Weights of a small mixture-of-experts language model, trained from scratch on English Wikipedia.
Size: width 640, vocabulary 32768, 95.6M parameters.
Experts: 10 experts in each of 14 layers, 192 GeGLU neurons an expert, 2 picks a token, a sigmoid router.
Training: a variant of SOAP for the experts, 15080 steps.
Below are experts of layer 3 (counted from 0) of a mixture-of-experts language model. Rows are named gate (a neuron's input weights, with its number), up (a neuron's input weights, with its number), down (a neuron's output weights, with its number) and show model dimensions 512-639. Each number is 128 + 24 x the weight over its row's rms, rounded and kept within 0 to 255. Numbers have three digits each.
Before each expert's rows: "comes after" lists some tokens at least twice as common just before its tokens as in all text; "comes before" lists some tokens at least twice as common just after its tokens as in all text. This comes from a sample of Wikipedia text that the model never trained on. Tokens count by the router's weight.

# expert 1
comes after: "\n", "|", " ", ")", "0 ", ") "
comes before: "- ", "\n", " ", "s ", "0 ", "The "
gate0:117076148134105186145171158135101117137108110119163124121121128112153111135153109129164134163126151134111095141115097152098100130170111151135094107171150179108135104166098085109145129150170136122099096140163128138112144139157120136133117090087133147134127160133108114116104120125129129118166092122123152105164134136124094157144145109111149121099143108142110122135115161158133142153166
up0:127122152082138173149104127140133168129111111195148130103170114131140134179123081107089124121125161097160172142126087137130132103142110178069103126155137135095146130130133092124158120124156146128107113123129122114110111144159125130106111144152135112099143173136133124153109124085146119080158119134131120153123128156096143094092113111086165121147125165153129103136133166099108094112175
down0:117105144146149155175153147153136162103118107115086119160134092122115165091116104087144104130093094141174086096132077130156137109140124169100126100109153142102101160150131083170163096117107133124132137124105121105119099109144105137071148154165147124108126132118099132178125147098120153146100120111142133129111107080126142141130143100138122123153148122149099102116126164064122127124121
gate1:153121142123120151135113171160126125135120150110120123159159163125109135130145133113147119108141089136099115152124129152151060161158151107196159166172122125120100108160115125143076096099150117107129168121111137113125148093138106144126081109139117139084132137154131133106117142161126120110150118124145181129116142109120141130071106116092132136139177147150109146134126144129127156147156
up1:096168118137126116157176140185123139143116179118139119178128076125129114109154139083143130151126135136154107132120176135172136131165141135125121135121186127152152120126165090150125169135057123138104107138105088143149128131150130155141149085125162120139127150060146138148133120189094132130084149127133118121105132164113102098114115149133105099113105132136092111086115114106120138119104
down1:178122110148125137112138103102144148092152129143107128084171112171095152112128132124164150091108153130103125121140131136163146168150101151088107145106139145123134086100114174126119115142141138149122124153133104126131112125126177145115129159140124139145083125141128108151144099152138137095104124131118144137119092126120121113162111131151142155121122115104141141115157144175142100107146

# expert 4
comes after: "| ", "–", "201", ".", "(", "200"
comes before: "| ", "–", ".", "\n\n", "|", ","
gate0:105118112127123139095097161120096158122155148090151121141128109128163119156131089123138139138125097115141099129160147167178098113147115163143156106101117114124109093167128104112130127132094180129084093134087147128141114133140122118109136145099076117102171131155158090114094138142091129119100119135124134162110139094087129131128146115120165149096122139168090124143144111117089175146119
up0:139107136136109127128104173125130123122167144091160118165182119120110124122190142166192147137107122143149077147114147140169085113166103169122134095156125144141095151140101120114096141076125081138076113120118160133181123106157172138132091113094140098106102087112139097165141145159101083132074128122141144132114132114144130115091152123114098119132120107141132154111146138112107109137113
down0:143136118149177134134103110145140130139088111075166120170127170166129152123142158127129078170128141151144117085115160146121114068128120123082096127110114122110095135106127118134121141122123097133118096144125129127103162174128133108108118159122142100133108110148136122169129149139147113119141158098144094173165135152165111141120131099161107139151093113123084130121147116160107180124132
gate1:142090171141093149103142130132177133099087086100153101147159110103154130141148094174141122135127129150138106091127098179133086162127132099112114141102144144113129075137144158123152145187127147149126094112110079142068162088123112120129174138124150134111113136140138145100148136154119137110104141140102096099122151135134102155192102099096136128091162085156144144091128105125118166144145
up1:111122114149086159129161126155147113130160166111132125144127100076167087160118186105135099115122164095158161102126111132182098140165104066120139161167146072072092114116107122122129119138172114178124126142146100145138127141084144126146116184138111145084138131119145127116113116086100138130148162129123144131093152150168134115104073125111120129122142077117172148137139084158136140104145
down1:128165153135128149128137160081123155134063135145151107112092118134133188129115126119118155115129126108116125122000140142157138135145136141135129116098148118165133111139100175125141119149154145123109140147125115125118120138086140084072104139118118128097105117162123126134158135143145119138140158108112118129148120136127135159136153136084127117147104158116138172128175145075126106151149

# expert 9
comes after: "the ", "-", "a ", "The ", "s ", "his "
comes before: "of ", ", ", "in ", ". ", "and ", "("
gate0:170113095090135145122117064145128186102142115121120134150147133153092162131130129083164127117134087106127119141121149120106132121138118110111112115104176147140115101102107164145089148130131122142151099135153131127111141161151115127172149161120126146171167111093105136107102127135125107138097159123090106136124120125094150133121097174123148116119147149140114172135078114101165121114126
up0:105125138112121123135106139132116157127141102101106114072115134165158147098114139094124130155144131111138125141143162138095126133163153141140166107107095100133154079125104131139094118119122161139097123126134129145131149085148130104124096124136094136135142163124145086122136143182144136117165122138152098112154125137101105150137137101124158119135154125123093143136155124151137121139125
down0:130140125155055147119125128140129128121112139105105120137136100129161111102100153116133102108152148116073087101135136071143158146173183118114115124192089171139173152116125126130149134118128121145127137188121116132091136134121094190117083110119133119128104095117134105108113112161141086138143136139139113147133147103128108156175103124137108166146135133148110106134145146148120158148145
gate1:149123126121160150126140090131140139090125149129127136118067141115154145155136107147162116123150119124085142105175129186137123137141107136186113069062170125157158140097174124097127127140155097135129134174162153101077131093133171135156101150150134145152129148170128127142140102121131156107124129110108108094120156147079127156128120114147160130116135160145071118139090103133107132091111
up1:114092156158127154118089153078107124154088166158148142136100147114125112124100119126111169134125135153096152106124098091154122147132154146128108160118120143135153155146144151105115163113187116123138145139146121134123099164110129144145168133111103145127107152067185080114133095102147148111140168166122088097111101146139160175096129122116146102116103147127211094170137161057125120109144
down1:130134121108140110113117116160099134114146144150125173149159137137120152137132136140116109130103142154125133109088159116100108124132120160144133121107173122130157175130134089150132136154108089095187130101133125109139094133159118147148145125114141123103128121106081135140116137193180104164159088123092130145154130131126143107152140123145122150107122108122133148153159131173146117118116